config.toml
experts_per_token = 8
tie_word_embeddings = false
train_tokens = 296100000
Below are experts of layer 9 (counted from 0) of a mixture-of-experts language model. Rows are named router (the router's row for the expert) and show model dimensions 0-127. Each number is 128 + 32 x the weight over its row's rms, rounded and kept within 0 to 255. Numbers have three digits each.
After each expert's rows: "comes after" lists some tokens at least twice as common just before its tokens as in all text; "raises" lists some tokens whose logits its average output raises strongly, later layers aside. This comes from a sample of Wikipedia text that the model never trained on. Tokens count by the router's weight.

# expert 138
router:174145129107126105132115164156105117168108188153090111071136171093124175088157182144132108177140119160150115141054163152118149103133098070132098153155142168117154133081165153091103156133150142168154084144124072132135099205147094084101138167092172079072165162110136132127154135123157102165153113120121097123175107176102160070104176112172175150192128088105147095161145107100132084059121
comes after: "-", ":", "\n", "Species", "\n\n", " Clade"
raises: " and", ",", " ", " also", "'s", ")"

# expert 250
router:145138135070113089090148140096079131135142139174155140167135086141134106132088150085150172063197137112121168121123133162122094140124129165141118131114117145128159085067132133145082124122102100133129041132166166155058105157125081099173106175155171069187078130099090114169158122180082103099135179136156148173093162094115104189105145132141162083132156122079090102062154088107139151119116
comes after: " ", " |", " $", " −", " +", " £"
raises: ".", ",", " |", "5", "7", "8"

# expert 117
router:088148160194099141115129134125098139067135159132174103062178125154120175117128126107156126128185147111131095110187114122151117081125079114114168068169120097074176137085099135172080104089081165158124105132107140106136156085181079081109156144147108146201151115141131083088095130163123107058150129130119105112172127108165113124102238152127159140162169131108151126125134174070113123128111
comes after: " for", " in", " his", " during", " of", "=="
raises: " ", " time", " post", " and"

# expert 149
router:152140189112131120117113127109066117142113100102118129166090110166123121136110195087100156127149182143180149074140120062162138121111148115176063098115109111223162121092124181152151105095101120104120110107114099148157176118100199074157101140099126204156113116161073064085111109180115138131144198142119130122138143164092161188113073094115115154175147144142107111122138119119107073144118
comes after: " |", ",", ":", " in", " of", " the"
raises: "s", "ing", " was", "c", "-", "y"

# expert 205
router:149119181078093093053121101113141130143151095163107160155141112193080192126078143119126177103181101104108127105192141143150078093084151150115100129120144174143174116083115126142105131112112161063108142139105150152154114147092170142145084147130101084124192133177146100084111148132129124121108167098144152162067132145102148154055068096080151153131121075075106150095157099182099126152178
comes after: " ", " (", ".", " U", ":", "–"
raises: " |", "]}", "acey", "]", "ouse", "acy"

# expert 254
router:202170146090155144122117080093156146163117140099173069163102174108158168170134174101116161160137068141137099152079164104120154167110115107100097137110172156090113149137146136126132131199101090212096117088133119127141081177110124109090145135076097058083114166108171106076167082169189116135101106090171142139075100132112155148123118107139142115163192131110112097130127092170144132114166
comes after: " |", "-", ";", ":", " (", "}"
raises: "at", "ond", "an", "ain", "a", "ess"

# expert 129
router:090065159131139076062117103141171144173113088150161128144169101216152140194090138160097158093155138116067132151092156142089151096163079187121101174151123090137105115103174147126137139074121125120100096086161170165133157164130141138133082163084112146101132188134113094124147161081163113090172157171134146153116142122151114153146109073162194184107159127097121145082160104161167139104153
comes after: " ", " |", " (", "|", "°N", " /"
raises: "05", "07", "7", "45", "50"

# expert 41
router:150133182111109115073120123081155170194133102177093166172119088224076157086158156150101198099141131109094146076159171135148093102128121133125095136151123202163127132148137150145110122120086144055102139145096155149138101107072137131129118133096182153125157164165169084100140143126123104106090174093156142153107140102061095156104104117137170125082146123163097112063173090169155129132100
comes after: " |", " ", ";", " (", "0", "|"
raises: "41", "51", "1", "esc"

# expert 181
router:165158167108176186062200146088080068144071151111137081155146117111089123112116122173184120147173165175078097156130169117086114134151119144081142068173118092118103097076135142091054123123168154151106131164137156115075140104089097119136120151124104132129136115116168095103127124164140142117157136126074133132147097167129100078122111170179070111151173194149115136179110106077122159093120
comes after: "-", "==", ".", "\n\n", ".\n\n", " •"
raises: ",", ".", "p", ")\n", "b", " in"

# expert 208
router:148081142117098177128141142129103131144109124112101179096078168149102128124160127170157132134169163145109140099136176121163106096131147162091144143151114107082128118161074165125164072145119116108103126162107147160064084083104119117137172157173178055139129077129073074172098068094084139195142189114125078146119067160151165177147158088135126123113130069138107122103136126157085076074177
comes after: "201", "200", "202", "199", "198", "197"
raises: "/", ";", " |", ",", " or", " /"

# expert 66
router:142147153162178082080162172135085083143107163150163094092099157120133199085071147170136116178101142156076146092103118132169153148083082107117073151161168094119170138059117110092131137172114090144130127115152154119103116166114093084107118216122140101161150120106111139082148141119106108126165105180165137098143129112088126111102219144164078156181168106158112101192113112123109111115111
comes after: " ", ".", "-", "′", " (", "°"
raises: ".", " and", ".\"", "M", " in", ".\n\n"

# expert 175
router:071096092107161170142195105164078072094152194095141121143095129173049121077118077133153152103102091135138124151166113144166105104153130159103182109152089111122136101100094066157121118079145178116141113111112123118078172104157117160086090046078097211184106090121148097121102137085091109104174141092109125106117108165107145095112141106125156144090107161136157110150166146128114161111144
comes after: " the", " a", " as", " was", " his", " and"
raises: ",", " of", " and", " (", "-s", " in"

# expert 65
router:097108117114184120094170157160093133090137157133137130057196119094156082074122104108125093112093106130189144116151171080072088106123140197123146189145158085132118093076102095185136128111074149116099118096137133111090097149078131151078123070119166133166132155153157175166162186142125157113105126090099108075086118157125085114106125103141164137103152073087180140147123158073098141089124
comes after: " was", " is", " he", " He", " It", " and"
raises: " the", " a", " part"

# expert 224
router:159174174124105089111105141134158151144131140188150160105161125204103178146099161113134144094175113065108102094169088108199116097146153090073087147080147195077155132105078151149144132082111190077132147147091100108094119115134161130085077107170118114159168132162154126130111178111135084168087139120129169123106081147111168105102108150109149113096101084120156106137164079197110093111155
comes after: " the", " a", " of", " The", " an", "The"
raises: ",", ";", " and", "\n\n", ":", " ("

# expert 174
router:195118100188121099111161155179101079093125199108157111157109183208088132083084108152103141188138166144105096141081135134178132126172123165164122090091086189158122142084148124185109135092138105104092154132141160109118125126109165181163118101090123166106133076117106165069163110113106120097121086156151204103125147180087108188125155096158149133125121126165154136133127096151177143121121
comes after: "-", "′", " the", "°", " a", " its"
raises: ":", ";", " also", " |", " in", " at"

# expert 170
router:069103162092114096153107150105144171128150102150158163180160068175160115097150075109101132176108153157112153073165152096143115084126140186129153090144172156175174133134079097117107108146062102087121151132135195137099097173094099065144135141160116075138134111093083170163112121107113114137120186147130110114082173058138118165140111132143158134179167078126083105166131097144074168130089
comes after: " ", " (", "–", ":", "°", " $"
raises: ".", "th", "'", ",", "s", " acts"

# expert 104
router:145111153118133186099125105105108176089169100144088166149117131183141063131111124161107171132145181141127142102132122162157124120115172126187112088190114145095173121139171119175125140108162170092092129144170138182106171109093168107109113100118110068157058099126100114161082118122165104130166192135154067150116094151101080149156142089192097151123152134059155156078188150149187113115154
comes after: " ", " New", " San", " in", " North", " York"
raises: ",", "-", " of", "less", "n", "st"

# expert 214
router:160104128204138120141108181154109125093077109144161120071101084184112097144120088122137122061184163118147089099121073091106085151172157162081145091091048150105107126146093130127144114096141139155098161140141110103075130132107150172108126181110157101052168109132146113129130144103122119082133093167134118076150081160104148154153139173192159154115181118158128111161099147118083162052152
comes after: ".", ",", " The", " the", "The", " This"
raises: " is", " was", ",", " has", " can", " took"

# expert 171
router:110163155202122161107110155138102134083151104153154101129154120170073169121092087142086140180155125089127166135150175089101116137100143192125143157093149131191145082083124127155149130090162107076115116179146066121109082195073144163181161162133164175157112142134159122118079163154110112154106132136147135061078122160078160110097123108181173161104142116131117122087165175139124151075176
comes after: " was", " is", " be", " also", " were", " been"
raises: " as", " in", " ", " at", " by"

# expert 207
router:108155157119175113102073147138174097194093131164081118160096097134112130127121205153065131091082183128139164153128130170075102098157088150086144140137113158171107073200097079149157109168145143113125146079123162141196089132122169179124115149138190142172102182093112085145129123115157148111140131132133148129098165052087160121165184139147168136138103105146085145135119139125111181092099
comes after: "|", " ", " |", ";", "–", " ("
raises: "s", "anc", "c"

# expert 137
router:080126141150136197130091065153175169104164136136165144113085112183099082101083162106134137113115173129137095100136073133136135162125129118147158130164166162121178135166136189123155086116162146112105154092093153105170145091120098081119164127165062172130161111132103165121104167098189128154162148105109100155195183071091087117092189069123152132173173134152110131092116145106108174125182
comes after: " in", " of", " |\n", " for", " during", ".\n\n"
raises: " the", " d", " in", " N", " R"

# expert 167
router:146103098177097109195122099150129135082171121113120081064147108151116129152105099111173082095156100158173069121166111160096115110095123123145089117092179086145145070162108168150150131077121155205117125108122163095122120183135129172080097125126184134153162190152080090171172134114171112068102066121108159118185085183126084131131127125113133118158163180123101121148082128093142111107102
comes after: " the", " one", " more", " of", " a", " for"
raises: " ", " three", " two", " five", " four", " six"

# expert 219
router:114098099201150124134122110133082150099127159067102130066168138184117130164111141096110176126120091129091093112095146129089106133116148189134107136153133163134147168068084086145095070095186112105119091117183076094079150097122185157141190144114149175199171119124077148129158075176111170092123139107136148076085136161120091162136154154170131120104120057126128101107129121119164152118087
comes after: " was", " to", " were", " he", " it", " and"
raises: " the", " by", " as", " in", ",", " over"

# expert 92
router:121145173146087100132160156157106109136188178125145109084169118085167177101188141150162104136115082078137109117166112147136193087149124081108157118105103085054152172101133118125126128103100170110138111148099076085147164151188099153155129113160171085103167108167134147104095141153110136087085137133139108091141122088205163093118152151127156172101169162106110159107161186096140130056063
comes after: " with", " and", " of", " his", ".", " for"
raises: " a", " co", " ", " p", " b", " and"

# expert 186
router:167091155136134180163146118090179184115146139092127186142128157168169124178169160119157174126159148122111179095091116134147103121179145169124107114084092170201092093081035151157146138089096084125102126135099174107081100121152101190105097161131150226132140100145113121100170103106083104065120105168130122104150080185107143167157104092147143134124133116121102114160137105127137156114120
comes after: " the", " a", " The", " an", "'s", " Sie"
raises: " on", " in", ",", " to"

# expert 235
router:121095150153089078122141113152160120109072137069126118153106136202166126117182106158105100090143160129119068155139135121109102124096106126100150131186162121123111156099176122075142107102152108118114156105158121154174192123160084173103134171144106181130110172031103121196139070065095110129147170082069145071135164079141090131179172101089120138121154096141115171096152103145133131125118
comes after: "|", ",", " in", "born", " |", " September"
raises: "199", "200", "194", "197", "198", "196"

# expert 231
router:111102157139155099167157139172148088151073110103099104155157108099199136125182079173132112164116181100165114137168121187093165129128102104096171149175173159121103150101172061107158120113163089105146160136102166144190134119118110114089104105167112139121165128041139119158140114084163080103120145104091149069175112124156117146127201107071086178104112135126172147115158159132088153086147
comes after: ".\n\n", "\n", "6", "0", "5", "9"
raises: "-", "v", "List", "st", "ox", "P"

# expert 216
router:172125098083172102111139126103167155161112145117134150150113122132177145094101127113108161097108132080175095167129129109080115118075084132103157153106177114155158179148182147148157106101159094119102139077173141123117144117143132121145098173126154112164071136020100114146125139147119145158181127117107184114109176102128091166169204083178096065096146145113108171092157134062175155078093
comes after: " |", ":", ";", " /", "aged", "″N"
raises: "45", "28", "47", "0", "7", "33"

# expert 87
router:104181162119174163147079079138190100124087143109060147151144130099098164151104137182088155071085110072086145128073086144179154100134170096166136105148142169151110114100132143092124107149155111107094104158103080130152187087106182180140157082134160096074176091155067119145110149126116151114109173137177121140091121117129107161146082138127157144107100068141072166115108134157094116072149
comes after: " |\n", "\n", ".\n", ")\n", ".\n\n", "4"
raises: " ", " (", "\n", " \""

# expert 253
router:134107099055153139108165151155089088117089071115178103137121101172086099147086121142109110158143167165157151180135130137172072102134166114106216141166150143131138154093166103069093097108154159162176155147093090094123076092143094116072133130160094160173103077106127137114104103127086124090167134089086130125145092129086115066112191062125153136161128140155157133181118139131083154101165
comes after: "-", "==", " |", "|", "See", " Best"
raises: ",", " and", ".", " (", "'", "-"

# expert 193
router:108083132127148121097103131128134140087153116156130144078087157077170145106140178165180118108176176113159093050158104179184117087173150104106114119158159113087183122165062117118134099101145109138131137195156149082125117085166111098125129127154145143169163105150082076155081163113133120124155120108098108116187099143150078180099208118130146096164154094080134138140146126176099070136185
comes after: "201", "202", "200", " the", "199", " in"
raises: " and", " United", "s", " U", "/", "-"

# expert 188
router:086171110083164112110168104130163161142154132080111151111164172103143116130167139098141127152151150149117158123112156149121070100105120156103143121147123138129069097176154068097144073148151146135136095106174143134098098179155123157091122172108111191103096178066131097071142078129150170159117162206087137190162158150175156126092110145091113149158206144122152124082069083147110153182154
comes after: " of", " the", " (", ":", "-", " in"
raises: "am", "ig", "el", "ed", "ol", "eg"

# expert 108
router:136144103183113127128051131140075105123166121089111119065130153203145094165154125065147097081144081160150164136099200130072110192086130179077102135122145124157163126113121129160159094086098088162091090069116132153077105145153107103135103170125180102104157157130162116112097175085123133093100118146192111128145112179107179145125128119152150148132197098169146114110136165105114105135176
comes after: ",", " is", " in", " was", ".", " are"
raises: " to", ",", " in", " the", " (", " "

# expert 202
router:099135095183195181122126101174082145117195144128100111058118137171084139181110132126095159133149082116164150148131182109106088119075162184102146148140137102182172114083148096139114087111145112102147132129166078114059093159120117107147130108114175189190113093135168172164108148179116149091115106112118153059073115151139120134114151132146153118082123105158153095155096201107141130091149
comes after: " was", " is", " were", " be", " been", " are"
raises: " in", ",", " as", " to", " and", " by"

# expert 211
router:150099076185118168158117143164125128107090105111138207046110162148113053108130082090120124043157096113138074097134136131053101152129117158084127140174075071111129140114073137110170107111142108118206113150133137141084095122106174171110173176128145065120133104129165078133065149091131137123106143118157103154134082150105119160145112129083120163108085160174119134129130166155136115112121
comes after: ",", " However", "201", "5", "8", "9"
raises: " the", " other", " a", " some"

# expert 172
router:131155178098078085062105112101151127145173097186109171157128096188094180127110181139183173072169115096078138110173135140152070085108153142146109149102140173134168109099137137168148153101130175077114136133099147127128117121126156146140096160130132105155166133187153094068138155128129141129109171070142137156074111152090132166077061107083169148098108099106114121083159085188100132162151
comes after: " ", " |", "–", "199", "200", " $"
raises: "hold", "Station", " charged", " regulation", "enger", "ED"

# expert 132
router:106122155142194118092073114143159086195083146156109093146103093149099139143105179171057101104095185157133166159159120166079128102133083193102136143156121139182090075189120097150150101121116131113105154080145173163198077144126168128091119114127156160136102174113110157154140121104165133090166166144155117173081129077126172134167202140140145133165114109122111141135142180140136147072137
comes after: " ", "|", " |", " (", "–", ";"
raises: "7", "9", "6", "8", "10", "."

# expert 114
router:208129145071133140099159166190167105147106149125131086128086086085096096115115129161141152052184154097118131108116107169105104172181098115067166136168115117124066171135169127144141178083136093110173118151111135104111132136103149118112106165162133040045125093118119141128135161142093150120153061161172156090147119149136108134138136115180118088089122171130090148141135165139149118051145
comes after: ".", " The", ".\n\n", "The", " median", "\n"
raises: " in", " for", " or", " and", " of"

# expert 182
router:094117094151130135119136115164135121110149070148138142138089106081151157114125149176166128165151158123134117111165098166121119105138143110083128094161168143117150127179080109130106126135160085093162122194141087105152121111140098100137161114146157195204158105143062072141106150111137115178098123098077111162173136054155062149075189109052141079181118124137179107095100093173074125146163
comes after: "201", " of", "202", "200", "\n", " at"
raises: " ", " A", " C", " B", " R", " G"

# expert 221
router:146080134094124115123126136136127172096111105130071144113089156216118150176111130117103121069144157094102179131138128147141107114057140072170112173207120184103132171131103157067116091167103125091079186141090143127097068090087156109083121155121134150157122105117078106125036153094132095131171127105150090104107107118137154152146199096104154158129172103158127121115094119158093141108171
comes after: " ", "–", "|", "201", "202", "200"
raises: " forms", ",", "83"

# expert 244
router:136100068069133120130168166159120120163099147154082107102076164113146141125116169145161164090094050127078131173058114113198107147170175077186113117131086145140109143097164158098150167081129124118102106147093139116110122138079068162163078140151112125098104138142161129153179092104125079086127098099137148092103074159082150117104112130189147118138124115100100062170168100172150088132116
comes after: " the", " a", " The", " an", " t", " c"
raises: " made", ",", " on"

# expert 67
router:114186087116131057088140101131145115177077138116163066107104130128141151147153144079159147121116176093112156141122102128154127133098135148153122174081131094154121102093153154087115109181108077178125128097120168113124076136076089128125167165138092170113139098103090145148180141127154183063167040165133172146163159083105117136089177096070165080166169169160131104138109153069126117154141
comes after: "|", " |", " |\n", "-", " (", "\n"
raises: "s", ",", "le", " and", " part", "l"

# expert 228
router:082173128088158097123195092088129136139175158096156109161075132136103115149150142079120159075178160108136141158136146146137124141152164211129162129117107126156120127113162101119164138122104153111100113111148159183136066115136109191163112172160127123093072103135150057103173130161122158132189131167112146119126194091175143174096118082141137069174176122095180127128100093078093105194145
comes after: " |", "|", " (", " Party", " −", " +"
raises: "ice", "ic", "itch", "old", "air", "G"

# expert 252
router:128119063157133127167133121156085116064183115109143120046171133141136109140107073122153094121137098140126175105133101104089084123116204189084097154122106110151164108118054134152110084098155124180160141087176095123125105174101143098135133145096175152109131188152137135097140171078128139071084073116113189090137088185141111155115159131116182140098159092134072139109108123097138112152179
comes after: " the", " is", " was", " are", " not", " were"
raises: " the", " a", " he"

# expert 115
router:111130163143162105113111078129155151176065118122081130159092105111167130089161149128162139087135169111166077185179138110099149130096138091091099131136185176135107146108128131087145084136184130111102180112119174149170166116128125140087132173114102130120130149088134072152140121087113158108164140103076159081111105088111101191182157071093101154087150088162134203096087127145120125054191
comes after: "|", ",", " in", "5", "0", "6"
raises: "light", "lit", "the", "th", "ast", "Part"

# expert 160
router:126121167071090098055104118091144130147153104189122162161122078197108165143110148145157182086182104101067134076190145159160094085097144147151104167101147162160134087109136104142149139097110186071101150141118127114137094141143136133123093183130135109162184137196140082080118155158115141126125156094123138147081109155082125155086062098099151115088111093130095120101153089192101147155151
comes after: " ", "201", "200", "199", "198", "_{"
raises: "ub", ".", "ust"